config.toml
num_hidden_layers = 11
hidden_size = 96
n_experts = 192
experts_per_token = 6
d_expert = 32
d_shared_expert = 0
hidden_act = "swiglu"
moe_layers = [0, 1, 2, 3, 4, 5, 6, 7, 8, 9, 10]
router_score = "softmax"
normalize_top_k = true
routed_scale = 2.5
balance_loss = 0.00388
balance_bias = false
router_cosine_scale = 20.0
init_std_router = 0.0144
lr_router = 0.00121
num_attention_heads = 4
num_key_value_heads = 1
head_dim = 32
vocab_size = 4096
norm = "rmsnorm"
norm_place = "pre"
norm_eps = 1e-05
positions = "rope"
rope_theta = 97200.0
rope_fraction = 0.5
qk_norm = false
attn_scale = 0.177
tie_word_embeddings = false
parallel_block = false
init = "normal"
init_std_qkv = 0.0509
init_std_o = 0.0441
init_std_up = 0.0509
init_std_down = 0.0
optimizer = "soap_variant"
learning_rate = 0.00423
beta1 = 0.95
beta2 = 0.95
weight_decay = 0.12
lr_head = 0.0195
max_grad_norm = 2.0
warmup_steps = 200
schedule = "cos"
final_lr_fraction = 0.0
batch_tokens = 131072
max_seq_len = 1024
doc_mask = true
train_tokens = 643000000
max_steps = 4906
dataset = "wikipedia_en"
Below are experts of layer 8 (counted from 0) of a mixture-of-experts language model. Rows are named router (the router's row for the expert), gate (a neuron's input weights, with its number), up (a neuron's input weights, with its number) and show model dimensions 0-95. Each number is 50 + 12 x the weight over its row's rms, rounded and kept within 0 to 99.
After each expert's rows: "mostly gets" lists some tokens that are sent to it at least half of the time. This comes from a sample of Wikipedia text that the model never trained on.

# expert 142
router:34 55 96 58 50 31 55 47 55 52 44 43 62 48 52 56 41 78 69 51 48 67 41 72 46 48 28 60 56 42 46 52 64 46 69 44 39 53 58 56 68 41 32 21 54 27 42 34 43 58 33 50 49 57 46 67 26 48 50 45 68 55 38 50 52 51 71 49 42 47 50 49 53 50 37 45 53 48 55 66 42 63 35 52 63 55 52 31 56 45 53 54 42 56 47 74
gate0:61 46 47 46 58 59 59 56 30 44 36 16 22 40 50 43 71 44 51 53 46 41 56 67 35 29 56 47 52 49 44 46 56 65 50 39 77 32 64 34 47 72 48 57 41 52 60 58 53 50 41 43 35 53 52 48 42 57 66 52 61 45 70 40 37 54 29 53 61 55 22 45 60 55 57 39 54 50 61 32 57 51 61 39 62 56 58 56 48 54 39 80 49 72 69 61
up0:74 38 41 38 62 60 53 45 38 48 40 43 48 61 36 48 61 41 41 42 62 48 49 41 61 58 53 52 54 54 53 43 50 42 50 41 60 27 60 28 50 49 41 32 32 64 68 61 43 62 76 58 53 47 19 53 78 25 56 49 49 58 61 45 43 53 54 70 56 72 37 57 63 46 49 45 49 51 44 31 58 58 46 29 57 79 44 59 24 37 40 43 50 59 66 58
mostly gets: " October", " August", " June", " February", " July", " November"

# expert 23
router:35 48 41 26 46 30 47 34 62 69 47 49 33 47 46 66 57 57 50 40 44 77 63 42 53 67 43 61 62 31 43 59 55 40 50 52 35 47 59 65 47 56 54 36 48 55 49 58 60 59 33 33 55 58 52 30 52 37 54 53 53 38 36 26 25 53 44 49 34 66 50 67 53 36 75 37 39 65 56 66 44 44 43 24 58 74 54 38 46 47 54 41 31 38 57 55
gate0:45 44 50 47 29 49 48 15 41 42 68 58 55 43 40 42 26 63 30 61 57 67 48 50 66 52 55 70 58 41 42 49 39 52 48 43 39 50 36 54 21 37 37 56 50 50 53 46 39 34 84 53 48 25 45 48 45 56 52 59 37 50 51 53 58 30 47 42 46 58 69 44 47 41 23 50 40 51 46 49 68 30 60 39 58 61 20 33 51 44 63 51 42 54 46 50
up0:32 26 36 57 21 49 37 59 57 79 77 40 45 40 48 54 38 26 39 76 58 48 57 46 60 46 52 38 46 56 47 41 41 48 46 39 39 51 57 56 48 68 62 25 54 51 57 63 59 12 56 60 53 47 45 64 29 55 55 47 39 39 56 44 46 44 49 43 61 57 69 43 41 31 42 63 47 51 60 43 43 56 47 46 41 49 34 43 63 38 66 35 51 49 61 33
mostly gets: " &", " where", "=", " when", " while", "though"

# expert 109
router:66 36 50 38 54 40 51 46 39 62 53 79 35 56 50 57 56 41 35 37 42 35 48 40 42 41 48 58 61 30 79 49 68 48 46 50 52 62 41 37 45 54 51 40 25 65 46 45 47 50 26 58 20 69 44 38 33 62 66 45 55 55 15 51 32 46 49 58 56 57 20 44 48 47 54 59 80 57 50 49 46 44 48 56 47 54 41 43 56 49 62 57 48 62 48 62
gate0:41 68 51 74 28 60 60 67 42 35 65 54 16 54 55 39 49 64 51 65 56 57 59 64 35 52 44 44 62 52 53 54 50 63 36 54 52 51 51 50 43 45 52 49 56 52 62 68 64 42 56 64 66 50 19 49 51 79 60 40 29 39 50 41 60 55 62 15 40 63 45 70 46 56 45 39 32 58 44 56 42 42 37 55 61 49 28 54 51 48 52 48 54 29 36 46
up0:59 40 56 46 81 52 45 43 73 57 41 47 56 58 47 54 56 59 46 54 49 55 38 20 43 60 20 59 42 60 56 40 38 51 42 40 61 29 48 56 52 30 42 70 35 37 57 43 46 41 35 24 41 39 53 46 30 43 55 62 70 66 66 39 54 53 48 43 66 34 55 48 60 42 62 53 32 52 46 41 50 37 53 65 47 76 65 56 55 37 50 49 36 55 76 51
mostly gets: " law", " Award", "olution", " rights", " medal", "liament"

# expert 120
router:27 39 36 46 39 43 55 44 68 58 47 34 47 60 55 47 63 57 57 43 43 55 34 51 57 50 36 70 61 31 61 56 50 56 62 45 43 55 53 63 56 46 59 22 59 51 68 72 58 46 46 52 46 60 56 63 45 45 56 35 68 24 53 61 43 42 57 48 74 34 51 43 48 18 24 41 51 61 56 43 31 37 39 21 61 58 56 35 48 48 33 47 56 43 34 66
gate0:86 43 46 58 51 54 45 55 50 39 33 61 48 45 51 38 44 48 49 50 43 23 35 44 49 37 50 48 46 50 47 68 55 54 42 58 54 54 35 36 52 71 59 44 38 54 28 46 61 18 52 20 61 42 53 73 47 37 63 53 48 31 76 49 69 57 55 58 25 38 17 57 48 52 60 65 52 65 46 54 63 52 56 51 43 43 58 52 50 55 53 57 67 41 34 49
up0:41 55 42 42 69 36 32 65 37 43 49 44 52 34 20 64 52 45 60 55 36 64 45 68 52 57 48 54 40 73 60 18 47 46 36 50 57 63 64 39 50 41 41 62 55 52 31 62 46 61 38 29 51 47 58 47 43 38 75 57 76 32 35 53 21 51 55 48 35 64 30 52 66 60 55 31 39 53 50 54 44 42 40 42 49 48 54 38 51 47 52 49 25 52 60 47
mostly gets: " they", " was", " being", " became", " They", " she"

# expert 137
router:63 70 49 50 34 44 64 72 35 47 47 76 54 38 63 48 24 56 50 49 42 43 60 57 30 42 46 41 69 57 57 66 59 30 50 51 47 39 33 49 49 56 52 50 68 42 34 56 40 57 61 41 37 50 65 32 64 54 59 70 56 62 54 31 40 37 40 45 67 63 63 59 36 41 30 59 42 51 63 47 49 74 69 72 38 45 62 52 34 38 64 70 48 46 53 48
gate0:58 40 65 45 40 77 52 54 69 50 37 45 57 67 49 52 57 54 50 41 47 46 65 52 48 48 41 56 40 46 58 39 38 55 43 51 36 53 63 37 52 53 57 26 54 28 53 34 57 54 69 37 52 33 65 56 30 63 72 36 61 54 52 34 59 45 20 56 40 61 50 48 53 36 42 22 57 58 43 55 25 34 68 51 44 42 64 21 52 43 58 35 62 71 48 38
up0:50 47 61 44 69 44 57 51 36 65 45 62 47 68 51 73 44 66 56 49 41 70 60 29 50 48 37 57 64 31 49 47 50 25 44 60 50 61 68 68 32 73 40 34 49 44 40 29 61 67 57 62 55 42 55 51 34 43 59 48 55 51 41 47 64 38 59 60 47 55 52 49 29 70 37 72 52 55 55 45 29 16 51 52 56 29 41 35 58 48 50 63 59 66 49 41
mostly gets: " M", " Pal", " Ser", " Gl", " Sal", " Mil"

# expert 35
router:52 37 51 68 65 62 52 67 64 74 53 41 49 40 32 39 66 60 61 47 63 43 59 32 60 49 60 57 61 43 44 43 53 59 54 41 47 56 35 43 68 61 62 42 50 46 45 33 44 54 26 41 33 40 51 43 32 33 51 50 60 52 75 52 60 29 38 43 47 66 68 48 28 67 25 47 45 69 64 57 60 58 54 77 74 39 42 48 47 67 65 46 57 53 51 58
gate0:60 66 62 13 56 50 58 36 41 59 48 60 26 57 47 54 44 69 56 33 14 46 29 59 58 52 31 48 50 35 41 47 45 67 33 45 34 56 58 34 38 47 51 51 58 50 61 37 55 45 48 26 48 42 49 64 48 58 70 50 48 50 41 32 56 63 43 72 51 30 40 54 57 45 80 64 41 37 41 59 46 32 39 39 42 55 53 37 53 41 60 59 50 45 50 49
up0:40 39 37 51 40 47 50 48 31 54 32 41 53 29 53 58 35 72 56 64 26 67 48 68 34 49 52 70 47 40 49 61 45 41 65 31 43 50 65 47 41 38 35 60 65 28 47 50 45 29 49 55 37 26 58 56 32 45 60 41 46 53 36 69 22 58 41 41 57 37 52 49 62 53 49 52 67 49 41 67 43 49 65 43 38 78 62 62 54 45 46 54 52 61 73 51
mostly gets: " le", " ro", " Bre", " bre", " Cle", " spe"

# expert 105
router:55 42 60 60 18 51 47 53 48 50 58 42 22 48 51 50 51 50 44 40 48 65 57 50 52 42 39 27 66 40 57 28 68 55 56 44 28 54 60 47 51 49 51 62 39 54 45 59 51 46 47 64 44 30 57 41 47 34 54 48 37 72 23 62 48 69 48 53 68 26 66 50 35 38 38 46 72 43 50 29 44 32 48 61 68 28 45 60 40 45 62 50 64 31 54 33
gate0:31 61 58 63 52 59 54 55 49 51 52 62 61 41 66 56 64 55 31 50 53 59 55 45 46 62 46 57 60 44 45 68 50 48 45 42 67 57 39 28 65 36 56 48 22 65 29 48 29 46 43 83 62 56 51 41 51 60 57 43 60 41 56 51 26 70 43 54 36 44 27 38 49 74 39 63 49 53 34 66 73 68 57 27 40 66 44 45 31 55 44 46 56 46 45 45
up0:62 47 46 14 52 39 58 44 47 37 58 48 47 64 69 47 47 58 55 49 43 46 51 55 36 59 57 50 58 53 49 47 63 68 57 47 56 47 45 48 58 38 41 57 29 72 64 54 38 29 61 35 70 72 62 54 55 53 78 56 29 54 46 44 42 43 62 49 51 16 25 31 42 56 39 30 38 46 44 64 53 38 49 48 57 33 51 24 43 69 43 38 42 52 52 39
mostly gets: "\n", ")\n", ".\n", "===\n\n", "==\n\n", ":\n"

# expert 128
router:64 46 54 47 73 25 58 23 48 54 41 46 44 45 44 59 64 39 29 22 39 18 36 53 69 65 41 61 61 31 52 53 71 43 54 44 48 66 43 43 53 48 54 34 41 51 29 44 48 25 42 73 65 45 51 42 51 54 53 41 28 45 36 62 47 22 47 37 55 51 44 39 37 55 63 37 66 55 45 43 59 36 49 67 44 41 52 47 50 51 48 45 36 49 45 43
gate0:57 47 45 55 26 56 56 37 43 70 55 65 62 51 42 44 55 58 22 39 48 57 75 61 57 40 28 34 49 58 33 67 55 54 57 47 59 55 20 36 64 63 59 45 41 50 25 61 60 36 46 47 37 60 54 54 40 55 45 57 51 54 31 54 68 54 59 39 73 47 43 55 66 60 44 69 34 41 60 66 71 53 44 45 54 46 50 34 51 73 29 52 65 46 59 62
up0:48 57 39 36 42 39 47 67 65 10 50 57 46 53 46 62 22 52 47 46 69 63 24 58 62 56 52 41 43 45 67 45 21 44 46 39 70 50 39 47 56 65 32 50 42 43 55 56 60 55 58 57 65 47 33 56 59 49 41 34 50 60 69 58 38 52 27 48 41 66 38 57 63 53 43 36 49 47 53 56 31 52 39 55 47 36 55 80 59 45 55 56 64 68 44 46
mostly gets: " music", " guitar", " research", " vocals", " video", " media"

# expert 63
router:41 38 38 62 54 21 40 41 44 47 48 57 66 32 56 46 56 43 55 41 44 54 67 44 43 66 46 62 45 35 42 61 56 44 34 70 39 50 57 54 45 59 38 36 42 61 43 33 54 66 70 43 61 47 45 53 47 52 49 49 33 47 64 27 63 32 46 36 43 89 53 46 43 54 45 19 55 38 61 52 62 38 71 40 44 66 54 51 48 67 61 53 40 62 77 40
gate0:62 61 52 31 36 61 45 57 39 42 42 48 63 47 52 53 38 48 43 31 51 75 61 52 45 59 42 43 39 55 41 49 60 42 59 24 60 44 40 58 53 68 46 54 15 38 42 54 26 54 67 58 61 77 66 64 57 33 40 50 66 33 60 41 38 65 60 46 48 41 13 53 63 38 35 52 55 43 54 49 56 59 50 54 53 50 54 34 42 60 70 47 27 51 57 48
up0:21 37 54 42 48 62 63 51 40 69 51 30 27 53 21 43 48 38 48 66 49 45 55 42 41 27 35 37 43 50 63 51 27 52 28 63 47 58 41 34 60 42 44 59 72 41 41 49 53 53 29 48 71 50 64 48 51 55 58 70 68 41 62 65 64 53 39 69 52 54 64 61 54 47 73 60 49 53 46 27 31 48 59 54 47 55 41 55 67 55 46 55 50 61 65 54
mostly gets: " with", " among", " without", "pite", " using", " of"

# expert 20
router:29 56 48 59 45 42 45 32 53 35 53 51 34 42 43 53 47 40 41 60 54 65 67 52 37 35 53 35 53 40 62 33 56 51 58 60 49 58 53 51 50 54 32 82 78 35 45 62 56 50 50 44 53 59 67 42 45 48 40 38 63 64 35 53 24 46 42 49 59 57 74 66 36 49 59 47 43 58 36 24 59 31 44 50 30 40 43 42 23 36 37 65 34 49 34 59
gate0:66 41 54 43 66 50 48 45 25 40 44 50 30 37 55 42 51 74 47 39 43 53 52 17 45 59 31 40 51 57 62 42 51 31 61 32 59 60 62 70 51 59 52 59 64 48 60 60 40 44 47 51 67 54 30 39 35 59 54 41 32 59 50 63 65 35 33 51 42 35 59 25 58 43 73 21 36 63 39 52 55 53 32 53 56 51 49 38 47 50 32 38 51 49 48 66
up0:56 46 51 21 47 64 69 49 55 56 49 43 66 57 48 46 53 28 59 54 59 50 46 82 63 54 44 41 33 40 51 56 56 61 54 59 49 64 20 56 37 42 48 53 40 49 25 33 66 44 45 45 46 59 92 58 65 41 42 66 58 23 51 57 40 61 66 51 53 46 34 69 59 52 47 42 52 30 54 52 51 48 54 44 58 53 40 58 56 75 52 50 43 67 53 43
mostly gets: " S", " T", " ", "mb"

# expert 39
router:12 51 47 45 43 35 52 33 49 58 46 36 51 52 49 69 62 53 45 37 54 77 59 54 52 43 38 76 71 22 50 41 49 42 60 58 43 64 58 78 49 55 42 25 50 59 48 55 57 55 48 40 57 59 40 34 63 47 58 57 48 42 69 43 41 51 36 42 46 69 51 52 47 39 43 27 55 68 70 50 47 39 61 38 45 67 40 31 49 45 64 43 35 56 49 63
gate0:59 62 44 52 43 50 36 85 55 48 62 49 59 69 66 60 56 62 42 67 66 50 59 46 56 51 60 45 33 57 51 55 31 72 59 73 57 75 40 43 38 36 64 51 46 56 54 45 53 35 49 51 28 52 37 58 45 50 43 35 50 59 22 42 47 63 58 60 46 36 56 60 36 61 61 63 64 57 28 54 46 41 59 60 38 61 82 71 59 60 56 59 51 47 35 40
up0:71 46 69 38 61 41 55 58 44 28 46 56 39 27 39 51 58 24 51 47 57 45 34 42 57 36 56 47 40 54 54 62 60 43 41 41 36 65 59 53 60 60 72 55 50 44 45 64 49 53 67 75 37 46 40 51 43 34 70 56 48 35 50 44 57 47 50 55 38 53 50 65 72 40 63 60 57 65 41 20 55 48 44 53 47 31 44 54 41 45 48 88 68 48 55 27
mostly gets: " and", " &", " but", " or", " including", ");"

# expert 112
router:54 45 27 59 51 48 53 52 52 41 38 58 60 46 27 52 50 41 61 55 54 34 61 53 46 28 41 53 35 44 50 51 37 58 43 38 62 47 47 50 71 76 41 53 41 43 47 39 53 52 42 26 51 70 67 51 42 52 62 55 48 66 53 41 48 11 42 41 50 50 22 69 52 48 48 33 38 50 40 46 35 37 61 28 44 34 44 57 45 76 61 45 30 27 40 42
gate0:50 62 46 53 79 57 55 30 47 47 20 57 58 58 48 56 39 44 48 52 44 44 57 47 57 39 45 49 61 22 54 50 72 44 49 62 61 78 58 61 55 42 55 52 31 76 39 35 28 61 33 40 62 47 42 44 51 84 42 52 37 58 44 42 48 47 43 50 45 62 27 46 29 40 38 52 37 35 65 44 47 49 63 41 41 55 60 55 47 43 39 72 61 36 50 61
up0:58 46 58 57 57 48 72 29 43 33 42 73 52 73 43 67 52 58 42 23 25 51 58 44 67 44 51 52 50 51 44 65 37 48 58 50 41 52 50 52 63 55 47 32 34 70 44 14 47 47 50 65 53 40 54 43 51 51 59 55 55 42 49 46 39 56 44 64 56 39 49 38 31 40 31 54 64 33 61 59 42 56 36 56 29 34 50 26 48 24 46 58 61 53 45 28
mostly gets: " Jos", "idd", " respons", "qu", " Be", " inv"

# expert 151
router:61 41 60 56 68 54 53 39 35 37 48 25 50 32 52 60 51 55 55 44 68 30 56 50 49 25 37 46 62 54 75 63 60 47 44 26 72 36 53 41 37 62 48 64 34 49 50 34 47 46 46 39 38 54 52 51 70 64 48 47 50 61 37 32 46 41 42 44 44 67 54 46 47 53 55 61 64 26 18 56 33 60 45 67 58 41 27 53 56 52 56 51 57 34 52 27
gate0:59 34 39 56 63 58 45 43 61 46 61 40 41 53 29 60 35 55 31 61 23 47 47 27 61 57 64 44 43 43 41 70 44 70 46 47 49 64 59 48 81 41 51 55 55 35 49 54 32 58 47 63 34 53 52 64 27 38 41 61 38 39 60 44 35 52 66 55 66 60 67 28 36 54 48 42 43 63 46 44 36 40 67 57 61 43 40 66 69 45 48 39 47 52 59 75
up0:48 60 61 71 40 55 33 47 58 57 53 66 62 62 55 32 52 50 20 60 31 75 46 44 71 59 48 69 49 41 50 68 41 47 47 69 65 37 34 56 44 54 42 57 59 49 51 59 42 45 46 46 48 53 37 55 29 59 67 48 55 47 60 65 50 58 60 60 57 53 47 44 43 63 50 51 31 81 75 58 51 66 44 53 55 39 52 66 73 79 51 52 49 67 70 57
mostly gets: "og", " post", " iss", " stud", " sent", " sett"

# expert 34
router:77 39 43 36 45 40 48 60 51 61 35 65 47 52 56 44 45 59 68 32 35 50 63 71 51 52 39 32 76 57 31 48 51 66 54 57 25 45 57 52 58 40 56 41 33 42 54 53 31 66 51 47 31 56 49 25 38 52 70 56 65 51 29 52 71 10 59 40 51 56 48 44 54 38 52 41 55 48 62 69 49 58 60 41 40 45 56 61 53 44 36 47 47 50 64 40
gate0:45 56 55 41 36 42 58 58 34 44 52 97 74 46 63 57 33 56 42 74 50 35 50 38 52 59 60 49 56 43 48 47 52 60 58 59 54 53 37 39 69 57 47 62 60 32 58 32 51 51 42 35 49 30 52 29 49 35 36 51 32 44 57 65 52 43 70 74 60 59 38 72 43 47 57 44 63 57 34 68 47 56 45 60 53 61 43 29 53 45 42 49 51 57 30 59
up0:43 56 35 43 26 53 60 46 50 40 31 70 48 41 61 38 37 54 67 61 42 53 49 63 50 42 44 52 57 54 48 78 55 47 47 54 32 45 49 61 48 47 39 60 60 44 47 64 50 57 54 56 40 43 47 57 12 43 53 67 53 52 46 48 28 31 47 35 59 44 32 73 25 52 47 47 67 42 54 63 35 74 41 54 64 47 27 56 28 74 58 51 57 59 47 31
mostly gets: " John", " South", " North", " Mc", " Robert", " Bar"

# expert 108
router:60 63 31 46 46 57 42 60 46 68 80 78 44 37 61 67 33 55 56 72 45 50 73 76 45 35 38 52 80 60 56 62 38 48 48 56 45 44 51 60 52 52 53 54 54 50 48 66 47 43 53 47 53 19 71 49 52 51 55 41 51 76 42 42 43 48 63 46 45 59 42 51 41 31 26 45 51 56 62 48 42 44 62 69 49 35 34 47 27 58 47 55 54 55 61 58
gate0:46 54 36 39 53 48 52 58 46 40 17 44 45 60 47 33 39 74 36 33 23 50 46 47 36 51 62 52 39 37 42 45 33 62 77 42 40 77 51 57 39 34 64 52 44 44 20 38 58 46 65 77 41 50 71 64 53 53 33 49 56 48 72 55 48 55 69 47 38 39 60 43 28 65 52 62 40 46 38 48 58 55 51 48 53 54 46 50 53 62 53 48 67 45 64 50
up0:57 51 34 51 47 43 56 67 53 31 30 58 25 54 64 57 36 69 40 36 24 66 52 57 44 43 49 60 49 37 39 45 33 56 53 32 60 41 48 59 38 28 68 59 33 31 42 59 38 45 40 44 63 61 65 58 50 57 24 40 61 60 57 36 34 44 48 36 46 50 40 40 54 56 33 46 49 47 52 71 45 44 73 57 51 37 60 55 51 61 72 42 17 53 61 49
mostly gets: " cl", " Gl", " El", " Mar", " Mor", " Sl"

# expert 148
router:65 40 38 38 55 26 41 40 55 56 37 75 41 40 58 48 53 52 47 51 31 25 49 52 57 66 52 69 45 53 63 47 50 44 46 55 36 53 40 54 41 67 51 46 50 33 30 41 45 45 46 60 49 54 66 31 42 75 61 44 58 68 34 61 52 13 36 39 67 47 58 66 54 50 58 34 61 59 44 39 48 34 58 47 41 54 55 59 59 61 52 41 12 48 37 42
gate0:35 60 57 42 60 61 47 40 43 39 51 55 48 34 42 58 80 67 46 70 53 48 50 42 58 37 69 70 68 57 41 55 40 48 55 60 41 35 50 54 43 60 45 55 30 40 53 42 49 36 72 27 50 49 39 44 64 52 21 22 46 40 60 31 38 62 29 49 43 26 39 64 43 45 49 55 44 43 47 40 61 48 64 74 45 37 61 40 42 48 49 55 47 67 69 58
up0:66 66 43 24 80 55 59 45 42 65 55 42 22 46 18 36 33 61 17 31 44 39 70 52 46 52 33 38 58 46 47 41 43 57 40 62 35 41 53 55 51 54 59 57 45 33 41 47 38 52 60 44 65 59 53 55 41 46 35 57 62 55 47 64 55 39 56 49 66 41 69 57 56 73 42 50 25 50 40 38 39 54 53 56 59 70 50 58 49 47 56 41 58 53 41 54
mostly gets: "burg", "ington", "lam", "bury", "ville", "burgh"

# expert 158
router:58 32 59 57 80 42 43 37 38 59 54 20 28 49 57 65 53 61 47 37 51 41 42 50 55 60 43 56 74 31 43 49 57 61 40 58 48 56 53 44 54 51 36 46 35 42 47 34 35 46 34 73 48 37 56 49 47 36 54 50 40 52 34 49 43 57 48 52 48 47 39 32 46 71 64 51 79 38 52 53 54 16 41 74 66 41 26 47 49 53 59 50 45 64 49 35
gate0:38 58 44 60 45 61 51 72 46 47 79 43 54 38 40 78 69 51 45 39 44 63 55 54 29 38 63 40 54 66 36 46 45 48 38 64 53 44 66 57 57 56 59 40 56 60 44 39 53 76 37 63 50 62 43 67 40 46 74 60 59 38 29 58 35 50 27 69 48 73 59 52 54 43 49 57 57 34 58 44 42 56 64 26 48 64 51 49 30 54 56 75 54 53 46 54
up0:48 62 41 59 61 49 42 62 45 41 66 55 43 29 28 68 74 50 46 42 48 55 44 56 39 46 50 48 59 56 41 49 53 69 37 64 37 66 71 49 54 48 58 63 53 80 61 58 66 62 31 46 67 65 62 67 30 54 74 63 47 47 41 53 35 43 32 65 45 66 60 49 50 52 71 56 45 41 50 58 35 52 63 38 53 83 48 56 29 40 55 54 64 37 54 51
mostly gets: " film", " album", " song", " back", " book", " music"

# expert 185
router:67 50 50 38 58 26 45 51 56 57 38 62 68 32 58 52 58 39 62 37 19 11 49 65 51 51 47 55 32 53 56 44 55 46 52 52 30 56 35 47 51 57 46 29 39 42 47 42 32 56 27 61 51 51 68 37 43 64 69 44 59 71 30 64 54 56 55 55 69 51 54 45 47 55 39 39 74 47 63 46 39 37 47 49 45 45 65 49 51 67 40 42 28 44 62 42
gate0:61 39 55 35 58 44 55 64 60 39 52 19 37 57 32 52 33 66 40 48 62 57 46 56 38 33 62 48 47 29 65 53 59 70 53 49 58 41 63 55 44 51 59 49 44 70 35 64 44 60 34 35 84 66 50 43 60 36 55 53 48 58 51 55 32 65 55 29 58 35 48 53 50 59 33 48 58 61 56 43 57 19 59 48 39 55 29 58 52 45 65 68 48 44 41 72
up0:77 42 60 44 27 30 48 49 49 67 34 35 28 53 61 52 46 73 62 45 43 39 53 57 37 20 57 53 52 35 45 61 70 55 44 53 39 48 50 65 56 62 47 35 35 25 20 46 51 52 42 32 37 64 66 57 48 52 46 40 46 63 60 55 53 31 49 61 68 33 47 45 59 47 54 51 66 54 63 46 33 27 41 29 43 41 49 42 44 65 48 46 46 51 44 60
mostly gets: "ville", "ić", " Washington", "ington", "ford", " Angeles"

# expert 36
router:67 58 54 38 55 37 49 59 49 62 46 51 45 30 45 49 46 44 40 36 49 36 45 57 29 55 68 41 67 49 38 55 50 48 60 40 20 53 65 34 53 66 43 32 48 45 36 51 37 71 44 68 36 70 76 37 60 47 50 63 55 61 38 53 38 54 36 57 65 32 56 57 30 39 38 37 33 16 49 40 49 53 60 52 29 39 48 56 24 56 49 45 48 42 55 55
gate0:44 41 52 33 40 55 33 61 43 48 54 39 34 48 66 48 43 35 35 48 62 61 35 55 35 66 62 51 48 39 29 36 53 51 62 35 75 33 32 52 60 45 65 48 31 28 48 64 45 36 48 42 76 36 46 46 70 45 50 54 60 59 52 38 53 58 48 60 68 51 43 36 38 49 50 72 41 61 43 40 53 44 67 50 58 73 70 37 44 33 50 33 62 60 23 56
up0:66 48 47 53 49 44 55 46 50 51 45 65 60 35 55 29 50 52 47 68 40 52 69 49 45 40 52 53 61 51 30 62 29 77 44 71 36 61 60 57 65 67 56 40 67 43 29 59 67 36 34 63 53 48 45 63 48 37 66 36 49 48 34 59 39 43 51 71 52 34 48 71 32 61 47 37 44 39 49 64 39 60 55 49 38 16 49 48 44 60 48 65 73 66 44 56
mostly gets: " mag", " Mag", " stat", "ag", "g", "rang"

# expert 5
router:68 35 75 49 52 46 42 46 56 48 34 48 44 44 56 53 31 52 51 33 29 66 57 50 57 80 43 48 54 46 46 53 42 54 65 51 57 64 37 46 77 43 40 53 65 48 40 34 38 56 59 55 44 86 52 34 56 44 39 41 63 58 46 60 57 54 47 51 67 66 67 41 50 55 38 50 66 35 64 62 65 46 49 54 41 40 52 30 65 73 61 47 30 29 32 41
gate0:57 55 64 48 59 57 54 52 49 45 54 39 45 74 45 43 81 51 52 42 47 56 40 26 52 61 61 60 47 31 27 70 41 36 30 56 44 53 21 50 39 53 39 37 46 44 56 45 38 62 53 22 63 47 58 45 39 37 70 55 40 46 32 60 34 34 70 55 45 44 50 50 26 53 51 56 46 21 55 35 54 47 37 57 62 61 60 33 35 48 42 46 30 49 52 55
up0:39 57 48 55 35 61 49 59 33 76 36 50 78 53 39 48 49 55 72 74 35 74 51 48 26 63 34 41 53 59 36 59 47 55 49 51 44 26 53 52 70 69 58 38 46 62 46 68 46 33 48 29 55 48 34 57 55 58 41 30 54 44 47 55 53 58 38 51 35 61 52 59 36 40 61 52 57 64 51 45 44 67 44 61 47 58 42 42 26 59 50 45 51 78 62 35
mostly gets: " km", "″N", " JPL", " MPC", "°W", "″W"

# expert 183
router:72 46 60 33 43 34 46 47 51 43 28 55 78 51 47 42 47 72 35 27 28 39 48 58 42 45 33 63 56 44 40 55 50 55 51 37 62 45 48 45 61 49 62 87 37 36 47 39 35 65 22 44 54 58 53 27 66 57 43 49 36 53 54 40 60 61 72 39 62 37 52 46 41 39 52 35 60 31 54 61 49 38 42 50 47 43 59 41 38 68 48 41 59 43 57 34
gate0:63 65 41 52 69 42 64 55 53 72 52 65 45 37 39 69 50 49 44 55 47 36 45 77 45 50 33 54 39 65 39 57 35 38 64 51 45 73 48 76 53 61 43 59 45 68 66 40 50 44 63 51 68 38 60 55 47 59 31 61 35 46 38 46 37 46 56 35 47 37 66 33 62 49 63 46 45 45 49 64 55 56 36 40 33 57 62 23 57 55 50 54 37 38 59 17
up0:73 48 45 57 38 34 56 35 39 75 47 46 49 66 51 65 54 61 53 37 43 43 48 65 69 54 48 30 50 53 49 44 22 45 43 39 53 69 58 73 53 42 56 51 38 43 51 41 45 37 61 42 35 28 54 55 58 61 50 72 42 24 52 54 41 52 43 52 60 48 62 48 70 69 44 21 48 53 33 49 30 57 44 41 51 53 55 30 40 63 66 56 48 53 69 24
mostly gets: " JPL", " MPC", " FW", " Votes", " Candidate", " MF"

# expert 102
router:23 41 42 37 62 64 47 35 42 43 54 36 41 33 41 50 46 46 35 29 65 85 67 52 40 29 62 48 59 60 60 46 54 55 50 61 59 54 63 40 46 46 36 71 49 66 40 52 73 60 52 32 60 70 52 55 57 53 53 46 53 55 31 51 35 68 36 42 39 49 51 42 28 52 48 49 61 73 47 65 60 37 43 61 40 55 38 38 27 47 28 46 36 48 45 51
gate0:45 52 64 44 55 62 51 40 56 55 54 61 54 55 45 39 53 39 46 60 60 59 56 28 37 63 50 37 44 44 45 38 62 51 49 51 42 41 35 52 78 42 39 47 32 44 38 53 46 33 44 42 47 54 37 41 55 49 39 26 25 52 55 53 39 40 68 66 44 55 63 47 50 48 24 78 58 35 61 61 47 48 54 21 45 57 08 67 45 53 49 32 46 56 34 71
up0:38 52 73 42 43 53 33 49 63 56 47 33 57 55 45 45 51 60 45 34 81 39 58 61 53 42 34 27 61 24 53 48 43 74 54 27 55 69 44 34 60 58 52 58 53 44 54 38 48 38 53 34 47 45 43 48 66 36 45 67 45 37 67 53 65 50 71 53 54 44 45 56 37 51 62 73 46 45 53 41 46 49 64 33 61 26 59 48 66 55 42 66 27 69 65 53
mostly gets: " num", " Votes", " ", "|---|---|---|---"